From a checkpoint of a small mixture-of-experts model trained on Wikipedia: 6 picks a token.
Below are experts of layer 2 (counted from 0) of a mixture-of-experts language model. Rows are named router (the router's row for the expert), up (a neuron's input weights, with its number) and show model dimensions 0-191. Each number is 500 + 25 x the weight over its row's rms, rounded and kept within 0 to 999. Numbers have three digits each.
After each expert's rows: a language model's description of what the expert responds to. This comes from a sample of Wikipedia text that the model never trained on.

# expert 7
router:495520492532472507490478499529499478522479491522488496521532468522543567490481455526466488463517491507537477481492486457488485481486481484500490521464484464495502487448542497519508542543460480528476508503489458467468526527512513472472500488532531512472478549515583508466506533470507512462546507535474496518494489515491467499461514536462475491488491529486480480516492518482491511528452452482496496535500492495469490504506521503448468502540450494488461530470527522504504469503502488515508530516498464520543491498528491473512494519503514450468519469514483481508531479523506505501
up1:530498496445442508466482497488506514519475506525474498458520456493484503467467499512464491503491499498513502475509510491491489477456517484504471492465491447531464518504475434519486503537496465516490523495489520495454491480530482493505494478501512467521480457485498515493512480506500525442483461497481473479483513537477501540515534505463499532531491509490508487543424499485494511484497459479498535497507499516514517516491537492491512481485477506541534535499489530448465505484481510539521485512494507491535501487480510465434480563511521524492468511444486517549524489514507519556
up2:478472463543505527506519527501515560486501482476548507514515499484493551507482532546470534489489519489554522517490522474493494481487480463477510519484521538509494480449496514528542499493459519461514519478474453470483514482460549523516489510504526488481505526536475492439483485463475475522549527510493495490498475488522486486460481482528497491489532480531466474493515465501457532496511494501522495537490487541516490496535463541518496519534515468488470545474489507513531481486498482520502506545473502531477489512512492513507533493508490535529526461546471478507513484508550534453
up3:490480465518505478476479473473536467550519547485497491494506521524495490511499461530475496514466551492520513480452477479515464444488518493504504464499521472544482541478518452493503492490515522530462509441487508553487439546512487505513540497522523499510496495506533485515496477510502532482487467496467477503506530531509451483522492482509479527476479484506471499533499503511506510482488478526498520521506506490472486517513520459533505499535511494490515470462464480494467531483497526521530494500520500486516503498528522472473510460420536449501466517495487473506495465480419501502
up4:480505467490525497508468482489491475479477475529471503499476491477459530505494495513493522532488512503443510497544475510554496479504497488532547508470507502463496488480500526443549540534539497490482480489499462480482526519510530496489531476524489497470474485535503518506521511481500535533521470448527483529501541500441501520516507540511450477478503500500495503462513495538503550496503496519538522538520480454493482463484483428480484492516529505470471501534482534479461460507490452490514505495509475529503486473522512477487510482517548491518485523512519492482436460468485528513
up5:496476527515445521440498525523455522481522545465448493486492504542518509519500511465512476526497495482490476537472493503559476512510488512509472514473508505513457530482510488487503554480493512487485515467506508485496502490480511478517492471526499532490492514529485544478509510494549511496464467465498492504476520506483445465523542504497501521541537536479509513472492527487520450517500507453467512535500508542511491438481543529530514501531498492543488469445491482537507523506522554521496500508513453457494487534497501509497482547488491498485510529519459452507517494483489504467
up6:507502510510507527509501446501503505502507509512494491518551513466517461513513510499499507519514492547503507536482503514515551510494512506482469525519497455514497470481546480503520566467529525490558507447517496435466502526452537500527487530487538520492531518510529503522482519465519563502493536514500496493498505495478506579462523503530481563487514479506507483507495548475465489472493525500485538523514479522506480526532493488429504502524492487486513503485499510512506481536534493536495494478495497488496478499531526488500520492477497487559529464490523490449503516516470534462
up7:521486504507492504534488468534509546439522526497510516490498484472515543486463482473511452512519496487501521512514536480557483488478505488460494508507496499508452496527508478539515507541506524519487534471516502492480518504499451517467456511479515496494473497516508515479519529531480452491514478487506510485502481499517526523498486474457525534502454531516509457493481515541509474535477456523535532532505508485464553472470510478478518537464518508525498546482519498480484512450483509493524452520488519532473529498521461478518520529474531502477441465501450506491524485552518477527
up8:516471491507490474487479477529480523512475512500535491498533464497463522516501496512469523540539497499501467539526538482461500500494495519482515535495483542499542495519474492541477493506546478567543517539491535488478486536509491518463501533478526510551527521494502501504492471506515491553511540457524489503495474530549541506511474520480494497483485515541485504543498572464511493554525508474511506521488532526490489495529460515471464489503485488529558487511440467497542509508492519481529488488526474477476491481511491495464514481501497496481496503464443489469501525517475471519
up9:485511530502516523533494520521485507500498497504544503489528489507461514468497463517532524494519536533492448541534480491502497508458463490502489577532495520488518452518479513513507537511515497488503491485498511472513532489528523490476467514479473478495486514503519513553522539493510529543518496462501506519506511528440490524535481535522502487438498505524517507463503474483504485471492485485514525565500506534477517496509502501438496514471485530480457503521468503520464502568488493482505459507482507490514477466527534498506502512535492548528517514503558550468515463500484465524
up10:457517514547520526555469482527503521493520508513499477496476522498522502499517507472535472485463536510518523485481508499472502530487486510481493466476507518500514504524500476480505521506444504519481500489494490506495484455500485597532516492470518554497496466509488520467519504506466470583538473520468506502527504473533486510498507496502538505517522493487483518501520471528515500465501506545489465482487524525529487475509485517508528521503536531483537460466526457505481514488523447507499468541483550499516513502515471509472454500502429498475523497456479550504522517514526497495
up11:513521497534517500549517497504515490499472482492523476496474504476508480525498519481527485488476511461514532476527538509483491522534520498502509484534468527504536514522475503493449491522493533548511481521527510542509490531496460538488514495491508507514466507466478460475496495521471416558480491524514502518492496474573534480494483477491538515550510494502510514527529497515510503493510525533535466445468522487528499489464475517509480517465538517487547523480531481505523543517481464485497499484505497516510515501426462524496501476477450511505493489502444514492486529499551522525
Bare space tokens in wiki tables and bulleted lists, often after a pipe or line break before numbers, plus Preceded/Succeeded and player positions.

# expert 44
router:447501453496488474485508458449520504519527466464518524479495536525468495506542534516480522498539476508498472491513473516512520524509490500511508505480470525512497478513480504513528516523508507533517527504487485514488473521466492510459481540520511484498548462486512509513497531513486497521521496461450524483527444532496536481475510516472533494479498513526492525540450467476539512511437490529485540546529487466524488535483532532494455494529504552481506489506501505503466503501511516527464485516515478477435490498489467504450493476452523484498489492540507501536541515479477457500
up23:441533507528547513485461488505507487509520502524520515532482495532474481475520464484477531525530528467481557469489505513518488480487555549475505502526501537515474542516487510463513466513454510488499513435477495499465517484456479497503501511559521462505512474453516499536510531555464516490518491482506511478536512465524499496531490514484489482507489481502493480497451468491481481553490496537497498496502504466497525511502501479535497487485503518479493497471529487520504501503549449519501495508509501480497518519500488499496503487418528446487487439520534479512510533492509480542
up24:512521499552492502532486517515512515508459523519511502449470477458506510497503516502497513503490483482466531498477549506450484523536542520493510477485502504452487473496468518485536460524517541493484539501523473530509500504489478510532525500510462543487519460511560473502510503533525530496517544464482485447507487484511487506463528518505487486499501523525523500477500474494519471497464540522511507503484520495506521497440495475447504503513509587498478510508527527503535500505481503525512465561478518510516475494504485473499543518510539555548485495500555500493472457502497524513
up25:502512539513517509495516511491484517553509506468521493504484525519482483489455513503520496475488493489491480517502516539499487470525473453497530445488500505499499464500534491443521525465501503498536494531449534471482513512488520473485532524530546499516512475480452466544495520519514493493543523446553512463466514501460501490532498540499531505472455476494516509458511492551557516495503502503457509486494470518485478485504480485501515481472495476494507480527478508564494493517524555514458506496495497473550473496503522462510480487546513528546519512529504494527528457525480490533
up26:469519487525513523510505517499478517480488501470498454494509505572499525499528504507483529473510488457527474507485495526467465530483463472492477489541475541517481497521487522472492481492520529473493497503544517535494518526507480552477467515539473470505524471534532473536458526517520522475512500511477496496503477501509507468506480500531491507482461506491493521525487477508459553544495536504483518499463482534512518509512506533489481513499444455484522514492460464518501555432509485499486475476493493499493513498559505489456461534510492515447541500492523475502509551535478478537
up27:500500491518480490525497524519555479510504483524489566447536490509487529509516498524486483530522487487518509515531475485482555495514479546481456560520493519462467505497515516463523508542424494504502512484539443520497534535533538505524496530475463480544494509515470491497521514478509535520486526540528511471538525523471497522489508511505481502501524523474513507516512470522508529493528466487519504533497499522491501509491498501486521488523499573487470528452467551535501507478489504456525491509513492549517448536494485497483493479494528479523523506494508512478473484449496493481
up28:507504470497535506476484526494498478437527531485521500476460498476548555497518514500494501545504451519504517507508524480514508525494533457530477507500516462496488496562531535488560478506536458496506539480493473498508484464511491536499470511439519460505512475492479480505456506552499484508492547506487508517511456509507522539511541518498541495502485497500508492473494528509531498497470488492540500512530492522520498501506483552519511490542474510478533435516480489476488463487505521513508476486450519493497524504558542514493475468516510495524486510558498527493516477507504536460
up29:511462477530465468498489462534532491474496490481528484462495489507463486505537507520488479437510441519491503524460527528463498539512489500463480512552554476485510504506478522489472530526487507472497515500479467503508536461525475514497482525523496537517489510500525478486508539490521518513518501493468521487502473523481439507464559499502490469467543530517511498527488518505549515459502544491469529474493489501472502490480494502500498511528538537509499540519491525516549478510478513470498490538514488539491452503493496516466546518449517530501515453506499475511469526488492496447
up30:515532474510481475539513515536492491480488491519524466524467516503437502451480485506505490466529546516501468489517529518466513523475532501535498534480437538459496500537465520514500526484484499505526517524519540498495512510478488501536465507446472504535485476483498517484535491495520519458523509530477548498507479514435451523460497512535477509501483478517496496508456514511499503544511490489469489509512499546500481525507542480461448522498470483449506494476481547448499476552489494493547527520504473521500490482502500478514503527510467468477510502465545478493513510489514498494
up31:504504527480482517509493461476535476482513501484526458503454523510524512513493455507529504504511478502495487548504503466521506492499483521489489498511479494520483538517487494538521559467523472510474485510514473503545495534487530471474524490499505454596481487518471543482533528491521506465485500529512500497542500505526487489485530474459495522499524454490534510498513539469476557483502536499509490521545563478503475507504495528542500530474513457492483504483491497554506477544455528483505518489491489509520539478521531524510493464483494465537515534515469513493510548511517483534
up32:476480502529516483494490563511510488535492485496452480509489540582451497529501507508476469513507522503518464499503507499496498508486456481519490492511485516494452532519513499496505553503520493468492502524489511492505501541492524503488504488512486495530473538503494492538517519513552471522483470496459497467579537511515501413503471530491528493488445475493524521525497455525537459493524498512474521522488513485466474501469475461498491469505478490526538487482492440508493483520543521487507512517520499458522511503509519499525515498501495513484494566505522474492539508503484474546
up33:492549483491489503533472470466498525531486521504495570520511502452512463474514526506534517543491478477488507461516487480516461518496492517505514440480491498493546481497457492519431522509504482463512480509524478490479487489518506482491542500471513492455527531491514530466497540480498515501525471455546515479520524521496531528461487517504487493504526511508457481464527432514497498543494494468461512503517510461564510520519499526491498517528498484542475467513511518496505519474488482495509504497468519496474446480463471518517485517512534532522544531492512468472515464482508528510
First tokens of sentences or list lines, such as However, It, There, According, He, month names, and numbered-list digits like 1.

# expert 16
router:501484504528467482500493505534499512510516494482502520476519484524495474516488493499493508470507498500514485504470489505527457567479442495548543522505481467502487463500509474513477519488515479529513497502477489527524500497502540558475481498511509498482494499498492546477536528494541433525475479534495473515462485536488479445484507498507500520545512491527510510552520465503534492494514501471519519509532465516570501478502533498456467504505485497549523483508466492514492538524543499467478482523500512474550475526499483473425530523533482509492552528495474486534521456526489498482
up0:535497513485477495491490495508494495502524487486539491532499477478558488515526543493498506558512537515513455492465487484508483517507492503471533553531500487514476498512498466496493523480516455488489520493499475482468510537451499552504464493444501534492512490537458494503480498527549486473472510481512503550504519476479534536497476528509519516514525499526528508538465470495532450485511525493468465473514473489503549527543518516496507497491503495496485466509448482479467499430488484479519483531538502550521556526483503475498505545480489518483496514486477485505500552523540474503
up1:481516547497474516534501502537539483513513506490514504500524520512491458496486468489508539497518523458483461508509465487503496442497528514505495488538501496501515481528483505508449523490465496492463457515497507531526496524506466536460524497553493502489459521518480490512503546505449493528517497508520476466527512496516472486525478490505543513474521463494517510495506430482477500524479512516495571523520508534442473538505531518515464509533485512436533506497510509496503552536477497498522492483502525477488509516476495465484517515512487523534569484528463453499494450508496493529
up2:556471491510483472479482514556505506515527480492526482478448454531496507558538503499491461550502491481492519514512486530486533498534486513487481482525489514482468485512506484453480488538467520510462511496484528550521507570515507491529511539500499514558478508504557488539481494469504537506490438474492504510484447508487501498483523513482523480485538511489506492518513496501513547456509536515514508471479508464465460493484506464509503523500495533484528526478490495498552508491534528473484476508471462519487484497469476528466483460477519473515554486516527520490504508498472498474
up3:516486495537507441481497506498487482512493461461483495486514499465519484481538523513490497515511482472452489473522475485513489544556503535504496455465459465510528467497501505507513495503516474480512466488517471503496548550497506586497465520496467478481527496479542517496506490468471484470516457503496500518535526475530501471503503498443542501509497433520559509514509524532511524469503525510489483495513512483526500549494543472527499503473485503511488528552521519492464441501483513493471464497489438490503498510481520493479518474485500479527478527548513516509480498497517522512
up4:514517483503488461480543481536492520524534540507474508484494517456499507515520515507495532511492526492491471506497508475476525551509500511515523544552536500509481546516561493544492477477513513516517506488486467537514529524440512500471483491473530520490473506469490487578515463558461495530470483533487473472481490525447520516498518483506513520502483511536531501460476489500510496490490510528513579508489500535451501526499497484526468517514478495545484503490443468493476470512524486503515492515512459520478540503475506493470478503498477464454482502504534516494528508494496462500
up5:528517446488484513461537525518490509530458524487497495482521504450506482478504486486462498499482547491487487503483504497538507519492482484503483535514541525521527498521524467522496458499537465539526494496513505489457487533478494476489482560505487530513474518498535509459509482492512516457495475483523496470490482527509516493519509463547489500515445505513500469501513516497508488422563518505490503531510495492487500481503543492490478479469496529556469463516493508496450469526501498486500490495494509467491497521493458473478473532457427519504467507472520550507490509442512492547
up6:504465481501503523479553480481537521478493475523519495470466500537476541503437518477512508490517534513496498509474470483538536505463498492523520511537496455517491543499545486482528488485499503483508497501545568469515489483513509510490524507472490524509464505499511494481542528512490511478486513534537457512539494523526445471502484452503492475481438525472502512516542512470477496479499457441498525514486462491504500444522490509503501482506501536496503544511502504508482489585488542491489517480515485469530537486505516530503506520490535498505457525470501476548493520484510507498
up7:507496515498513486518490494492482514526562573493506520532511527507502513487520504557521479515504529483507462509512515469511486527490533473486481546523546518449478514477556500469503513510468485467454514512503488513502523475494491478470455557543502508506496546497472514435467514468509501472473526528510523515528494473470542516489510492498509487512468462535465489507528486472519502455519532484524499504523466510506475475535472514454486519509532503517488460511497509533508491514509520486491499490479469515444510445527494484487458517500453491478496469510493469522479496464537524537
up8:496480515470526440498516524501449458504511499522499479490479522573551526529479493469458510499473476489538502451543482497512496506510519504499497551521546510474487486504518483480522508487462524500543505472499514548468509515517509530484499491448478519520526535529501505481505493541507456486510478533530493496492507468528489488456503491478519529492525459486493456464493483522510521488515509520475505501508459498543535450503498495468490497502495522494514499532510487498502525496525513479492520469473478522550520530475471525485486498471537479491534516478524479526534555531578508511
up9:506466506537475488494485505481494521523512483523487518536519511511466517508502518506495589471550479499523500518481496439484493479506494516511501484518470489493476553501457543495498531494507502529508518511487492506489500553535502481510516454529501466481514468474523491480522513529498547513484480517442487494535525511466514492491526554517490505514505540468467551524464513489499438509489471471508529507519525510475510504522499499475508453523494495536499526507525536508508530516529491542503490527460499521505450522553537452532530478471514465522500504530517459519476479502473472506
up10:544495475486501460510506517499489492480499505451476487490527482470538536475484487521488451473496506500480490479505541541493502492461488532479519524530441525464516500461485490489518467477501493451497495553467507514503494521486502502532486509483465476520483493474480482488489466480481463504489493511490495487521504487501513539495487487487501531544489505522469552548451542519495461535528503538525502465526513510501468516465498521517463502488563482550508503532523483488482514497474482436474482486539487529475598491498510495489495526500510524483476516482459472528513528501510503523
Final digits of years and decades, digits in unit conversions, and the word List in headings (1590s, 2009–10, List of concert halls).

# expert 46
router:520520510496513531511498507490559496518482521489461491482514474494479497479520498527481522520462549453493529533510534514553494516518499527462482459487454545495498454530519502511522506501525503540515506493528483474493495504527514462482523479489531476468521487519502493535484534507530490507490503495516546506512517525504527465487507509526459490483495515536490527445462495499504470530468515552481434468514484473445475510457494516538516479469501502522516495476508515538537492495468492470495452546493468502552484510536486503495434497478509528497471501511491541473516525493515478535
up1:526479466500522435539487506520492540491549501503475528506457474493526502542518532493527528513492469522496511497511496512498524550537518504494429524475522534504501491521446508529519524482460470529554529556510487483497528504505494507502462537488500522469490521485456487496477489508499521526516481511429504499494487490500522523511521510479500476520508460526474502534496469487537510457490516499505482476517517515511494473485472466489466472507497540502505468478509499496522507540486445514507487530466457531530445486557491513481540512491517505458466459513526509495498486526497503480
up2:488533495479533563492484502464477506503468511509453453522505542510498517493510500547502511490481489499527549499487496512462517523521508492532506493475500444483519471518517500518510528556524513510497509483489522515536482478522508502466538471541533536495548515535506497558526459522475477514523474505511491492542524470529516507500468537527466515466494485513498525502476498520467512482482495521498453501489508509473482513486497534494485525431555504510549504468493487468469527498494428488470490510486488476544528463500524544483465496525469520463525500486468512477489499489480498482
up3:487466490477490509503558535517500504494541487520544520499496509516486528488486476472517459492476501528467513477483514509503487524510447556487517464527499544515521459522521491516531467454488478504490480493460465483462484466489541492459465479452470467533528475498483433473515501512516486506467496507551466526521513488481466496545498466525504462493503500526483498542482472522478496516457500491530499513502473472474514493495516511481492489510544497457425482518523518480477499511512518476499526522531480499474493494512506480531479496448463517511476508550480482507504459521503484466
up4:496490512514456473489521479575467493447520544490553517482474511481493537518494550448503496511553518481498505517501522508518449548493520451482498528527502496523500532565483491511530482481543515507524509498503499484492488471485528486460500484484479517467534506490470470509479509497515482486478536512499497458524474465496469523499475512519538519484520548504514464500509531455533475515518523521508452466530489539517514463491545493501473483504489515521499502492509527506517486503506511498481528541503483511464514494520438519473548512483524479478466482525526492473494537516519540509
up5:520486494521492507560490465479479489486464499519542513537554471494425509432507462494498508511470519492524488502501508501477507485532502540480528498492484544518488493489518496525524525446483463474485497469469489491528492503494504502516477434493451484526507492426457458486510524515490512496526485513472512468475537521494510496530486502531524517467479514516500483539499502494522538497524493505487452453537539509518457521491496532519502517471490476500473500491483489510507524520494490550485488492519562466451494500483497455493541492492465501499507507483506514471490538539508473507
up6:495511460546497479499468491496498467494513493530481507481516553537505517546521512502448475525499486465486450473499482462541515562523507470527486489503470503485464488501497447470500536488494569509448528485492502482519563546512486470525515476501495488461529494499530515498490494499517547514485497476482509498515484494498497450484521497498498490511482505473479515493503511470523517453489488479494492495535459491502490507529518502470524458545502495493509487448469505499562526465540491511482445493465480528518505491503483499449483447473474533504513524506538523503487509488469534516
up7:484527485469522488485516512538504480478535519477500477506514483513476542523484542525544524526499492496480518512492510538538476502496502511517468505479493477456548482530523536516488473494491470492535458505498508459535476497524519485482436481487486490501456487552454529494534491518500492520534452502508517461542481465466520502474487528481496505486499541497492492493512505466525467492472505523504458504496514507464508443515451536533471461475485492460500492526460463468508477510470519444490545498470487500505531473495460508480512543493519516497528530539482480480494516472524529530
up8:496482501533487559459481477484507503439503492511557455484479492511500477523507494481508479503483492484461504502486516494507475557503481497491491512545500516516511489529509511478539490497580508493512499480477519514517519512473528459483499506500523526485531467499516522476470485524523528498473491506511543530521493507453487495545469535527557530480524507441514542509508527528525498486461513508530492460498495476500475509529522516451460484527512455529481513493475494518513508458564510492471468480494494479486476545542432516494502495474498502485475509483531502459511511499511538503
up9:474504494494516514588469505490497486526520486488556483457488481485477476477543526512501490518450543450503534491528504507541504508457488521498496468514507479489493475522514525439502485534515494483524518446509510498466510502504515466493532502484477487478535457541482526464501502483519509481516507494512475469459524448512484466488493527505474465520481520489519528452499469519482492517503451540480466505507547506475488490500451519486547507512479503485487476516463517503496483502507498487502509486478494488564452459474496505510525446527503518475463477496513501542480490497530478527
up10:514497485484534426486487518503517480472540478499484520485494445464460475512487548523506473513442502537522478483514479489502539477510484538489508491499467502510507517486496468445550504519531488513474528478480485501490485476515503497463452521481514491474496501527486520518479547476530516479487465509526456493479488509480472528515465535473501435480539508510501533464470484505463499475538496531486487492498517489518536463542474510521509482493483497466486447563495519468478450478499552518513476495514487526498494496474491482506546484487510485469480510499517498531509500540496505544
up11:520474506452504522505547504539506528512492514491503500517507505473508497509508536460471491481493525460498540501486477520482496492517486485500523511482492542533496489512514516531528506489521506500500537496494467492492468510488523492460521541473521465524500517513500514515506480499492455507456472535526453475510552549514469460533494507550490495526484477528458490496492516469458466527496496458529484558486507491474536469489518520538501561460477479569489521463514470496487528500505553508527522530502493474481512442513532478497499436483490506502448551522507494516493504505512520509
Commas, periods, quotes and parentheses closing a clause or phrase, often after plural nouns, e.g. title, Count; thesis, is.

# expert 34
router:474465494483531502463509491465522489494492479503474499493472522495494464513567500483531498512481449469491493508506499480505477468526492526530495486513520479499516508531503504489498512456523502504500503474461496494489450539511557519442544521490505497524511485493515478509481485491529441547510519484538512489443557500463471496539505528519524512519523485522469492471492492475514548491527525524559490521469480550495470487496539521516476506493501509466506483507493480545442524464477519495551521537504535451492553508491502498506512482484551505510526492462530496504519497527490486478
up0:470478470457478538483519473450510472512548496502515527455482512503503514510488499562492489482538516525505507480496465504463507467460498535493481504450589487476500565527549487492492471457528501547469475457476494493527472485509539470520530496491518475521527510480495491514513521454485496491532525520533486505534517505556494507518510479440513512489534481509510525534503519506523487504489505524530513492496472496519478496491520531501514504446476514513504516489515486496502489521475543513499541474511526512452512503500506475449507533470495516502474528494487529451478509508484518500
up1:495468507521508465526462463516527463500521522447481487472483496521471506479484507477488502469458494485466519491520510519481470454483514527482553459490529502491511476541525513466499502439502471487525506462499506497506503505526513477472507494544509449497565497525487471530522505523500515468565492456522522497515470510523510477509520510474492495495488501482503496464512481528489469520485530552487472490542475480500498487499532509476465530460491521504520515519444506477540466474506500502480517507493496488504477481528496439496452513440516483516494505531493529467532454483493456533
up2:465505488479489506420473499488535493507523483488480511488476477529509515525503521473464526517533512484498517509533510507550486523486486518500479506483489419510495480515478464509466492530474488476500462491522515495491455485502536501507517534496471530471531542501539489527489540559547485466514478487477544463497505512515467535488498478521534529478484490483509514519485481504508501497500505477533504540508520482529529531529495540468495487463470551485544487492524459477501550515487508494494516488549502489507537476463512474470443544494529488489521525496471498496510506479462452489
up3:508514498463502554503499513502500501486464501521493439495518520483452500505483517520475485482529553477501489492503454492494487493455539482471476486546513469505485560483475486485523487492537472500464512501513476481474467456443472507468473462517489440511500547490479552471515537498518494531486516494535475509525481500495480500539485503544482506437509495499501465522493529474485480491559481503481486492476478521508481513494549507530453526512512479500484518515497496526484471541459497479523498494521467530503515510494495509514518538526527530505508509520485486482518555533527551479
up4:508521505475466546495463474531475529526495462503499522465502515474490484476577503469487511541525442471505489508466537508500501528452486531488487520480539468467526537545506492495501519469525466524514496499531490527478460489500539509493541526536525516495522506483494458506495482473476513495512507492513502475542497555530509488505509527519528522474514522504524427468523491517507483494497515471460516520503474499489518469465517489509530466502492491475477512488482486514475490461470499439516474545524531464467467534515493539508456518475513496477533515512530478486503504461489481503
up5:531478516516508502443531471526498504490512493512509431495505519480499440463524485496538514464493536507510532492490497498485479499466445454511499492533490516492523512533507519501469510480468517476517526500479515503448504474515487482509526476458526497539506510458484494456493508491557507463474521478523559495458536468478509465472506493469485508500533484483471495536514498491522502531543496505477505464500505566477477483450465490511516485482515519526541453548498517522520529491532532474505512563519489473515485515506479514479528511514507486517502497473492540508454480468499498484
up6:502474502469511488485482519464496467447465468530500518510499481508517553520526529535515488492493492526494542515530495460486487471517494500509535502496496489545495491536531483514533498522525535470478493506513548512470464547494538558484507548504471513532495568527531477585546507539488481482491520509522493524512500472518504513477528520530503474515490469494495503529441503514523492499507507542512468535515499499472536526513516500482519545510493531491490508513476521487441507477500469532507497514498501515500509497480496495503509455476496466563512478490505495474460509490512498439
up7:482484494531516523512483516504497499514455531467480473499506521509545455469476527503499536428496457468490514526491484498489502527541497519532490547522507447496467511466506526493455517491503479484516470488491501483516493531486524509522485488534526491535498498556525498548444472499507475545492526512531545472504588488495517479530518491491456518498538503461531478467500493524454544464462493492477511501498539494517502469518536522471490491501479526471503481530502534515479499494512481513491504493504504479481490524519486538496489481531483511493535489496538491509522527480498468564
up8:473504498515520500495480504483489509518465467497469558516481506490476484482539486485520486482488496496481477472508500506498517499481507511507452503521464472532497539510523489508525501478523500520507527506475491481504485521476512524496475532561511479498516515547539474524485486496475535539511537457508451536497539512541514536495510512513511486532492493478519494502441470481499547491493532532523520513474542535501507508535535510477459525444510496490540461477499517498494495525510482511475466502471509483449499539493492516517511420461488468451534469474534478514512498450518504563
up9:503523486446537498466524525508508494482499495535475503504529439514542498508503475493552487501516551481498465521470566513476561493508466495527496513489506517472520446513518506506474472516518506494472488508469517534512495504482476522488508496503513553507493503489454503542506476503459471528459473483531491450492468528525493471519480480487514497556513531499475510538511486482502486490480457516525495518561453481543511490505486468510534481526534509464498503504502494483489512489467526514438499467493508455506504490512477543531515484483499530483533507493439526517492531520484498492
up10:536510552485502476473529516505458457500497524470528497549498555509518500491491427473464484515517457493504569510498502474465510544481464488476477510541538517509465493529524493493485514513492532494490509465495488472492526543517511506539492508520503522497487504506486499544489447499526494473516533506492479513467534479526515470505515537475486489497538483526528506476500455501447495478521523519509469488492488459436517495484527471476545516521502523510485474546505517513508507489534496469484477552482485502503500522469503475533517448476509494497522494506539503528463489460496468508
Subject pronouns and subject words at clause starts, after periods, commas or that, such as it, he, they, This.

# expert 20
router:470538502520513485498456467485490512514493516470462486522504495494482535482449513528506518497512482482538467533495518516492501528541521506510515473502506449510533482496523504493491537514508510554508514505541511520534481525531492505478566488504516510453536515514509538534496501510520534515543476485505564526501538508490523488523517492486463510485494484498472514551510547492541479491452509489461483480534485445486463505502504542467458491494485489524540462469472493488520496488548528482485459535512462470546467476532518502464486474514503518490513490492452473488523522500464511486
up0:525514503486510468478495471486481507488523536491529511457517496493510475510565520488527511533472517470475498496475496417475519469510506504516507440499510492469509513499515485469538523519502522440476500510501496490508507490490474506508484476534508508500502532472486485514494494462491512551507451481488489492503529491503487479476549473477521502467468498495529505523492521469450537503489470536502530479538547473555477521485555481487545502515471489526479486512530518520535474499538549535501468503481485522462505490460522484521473466478460525537516524494528449469487478504507466481
up1:488473495484486491487485510524472454524480486512527457513517506467478480505495479516518496477533507502496459487511498464435517494476473460455487476474543464515515497527502502500508482468485539496514465556445529498547536504449507548482517531471527522497508544483412525556478502514475468545515488547465524511524496475493539536464488526512522479493492553508493482505523478493482492506530507483462505470498540521491486496514463471482460515555517482473501492531484502483504515489505527498474530488484511514499520516487513478480483497481522534485505539459517489514505515509498506508
up2:502505525508520477463476495471486519466515469505484497505489535500489490476509514473493537487492472432494496525490552496494443538456537516517490549517522470529480523527559471512510511509538531511502535512538493529481475536457483498520520502567512538532517484498505508491489505524497501480508530449460499492481522501468521488489505498505526491502505509530499511476473534480467461465470518477456530453487499473462492470502485515494516502486502505505495520520460465510477484503504529491505519473451491501471461478562504483508492493506512512483456511530560467501561464509485505469
up3:483533492496495543538532507525476509459494492517542529475484490503496535525507495479489494483492533507484524488498554492509500505526468472506479523466491540494468500471469523489485456497520469528471466509491511511464555466478517484527512484469486466546454508469585485477519511532494485510498513520525492467486498471530528524483471482480496505514496483488490480461515474526495507525527501516557497512477551536507541463479491468538525547442482511482537500506472497491522492498449509496550507514499505515521507533480478509530498533532467499503524519553504486463486482538518520494
up4:510466527483503473493517537504543516525531481477520498502512533475503510533466494505502471501490544502532456529445573486475468507473502495503469543484479457543496482490481495507452521523538488510478526510493502508459510530541526512474469505506468482519496534493492501472513481500497529540467520491514521519529493494509473529525503471512474487486481552513573470518522469524497523485491522471506508528473550449492494464521482505487518486473463533495508509460484499497498467495442529479502485540495471535479466511497539518511492503481487509482501519553552526487539509472502504484
up5:514519512514462496508493470524482476503461530471487466508536480497557485490531496544502537462513461528546505463519497491533501524469532449455512502507491496518525463494501462500494489497505522532451464501511435523479549527481551498524535504516493434487521526540515489520483462538507472489505479516486479510447465491495500515452474529498467506479495500527527503499542499507504517476489554523509500530453495512474516482495496471478463541504480492515491494530514518535534481443532505521489515499537494482522465496518541490489529488495511526482497474507542514516496492501484490485
up6:498481504550493495538511447509495503486478506507478523557476485472499455475466523531546541538506546508534524497532499485530533517463528508481512450552512517478443525476522466497496511517545483479487497463540488478534516504486501482506465534494515477492514528510512502499485505500543502494477509465523483500509481517462493522466495524533501494502480520528509491466462545525502499528520511491447488485514417521518489465475514482517530495510513485479490510557518485531508463515498505547533470532512467500492499504538522502521512450488505471488523494514533536500514472481494538505
up7:462525487501533530460512507539533523491503535463513479502522488484508494517507494471542526522498502510512471503507524514472504467491482526500528481496506478488540523463522461461492480504479521518509495521506503446510494476501495539495551464495472488517504506482494495483520513531500484493480460490514529526502538517503495530513553472457512453517508519502486476510500493511474521470511483530456501448523488490521467501520534520450499483530491473468537499501552458510488534518484540485513470488516499530502485560486443574473491546483532473547526555475477462498504502486531497508
up8:537500521535493515498513487501495492505533524519490526500516515483491491492480477514474501504522515482485494507466456532485474483495521542516468529516485508517485513509513481472498538476524582510484538491510510491509492520444502489539501489498479479465499483498504533514469451499526560486495523525521488548514503513478450445498500489546529482483513508497498488471499526481503499428498467466506517495504486488515428467466525494505479500518467481468493522494465462562507502549572512500522516510498485485488513493537529488481485483434473493508452505461489491505507519477474537500
up9:521482530536494519465521492495511494526422525534491490486484510493485473477520489523471505471505536510547501533500505498443512533436496520445540467532557476461516498522494525528485480477464540507485498503522468502499474513520506500492506517522493442492515517477494472509478462540496485494551513513482500506489514495522480470529504435515487503526522532531499504442481477510511469486507478512508500478480505535505491475486496503499489471477534504502503487473537491519481493435474549529534513472497467514510452485503524512518498455513504485562505496492474509528469479477516478531
up10:469477490468486527503489503505491495546553513460492447477485491494499474507541451513492483473530445505479493529475508458489518462534476478515514532494504488512524519493509515471547516541499539506486491530478502520513473476494499503528526488508490538517487532508482532487491521472450503513496507505516509474537461531475462475509550516538482536513464555491507480548554491487507542482466514504497500490525506517532482519530535553485508477529473525520498488477483511493467521509506482515488513484489499494508482479510521506520466482435510439476449500441474469505487496515506499531
Spaces, digits and commas in years after In, on, until, month names, and time nouns like century, season, year, as in "In 1986,".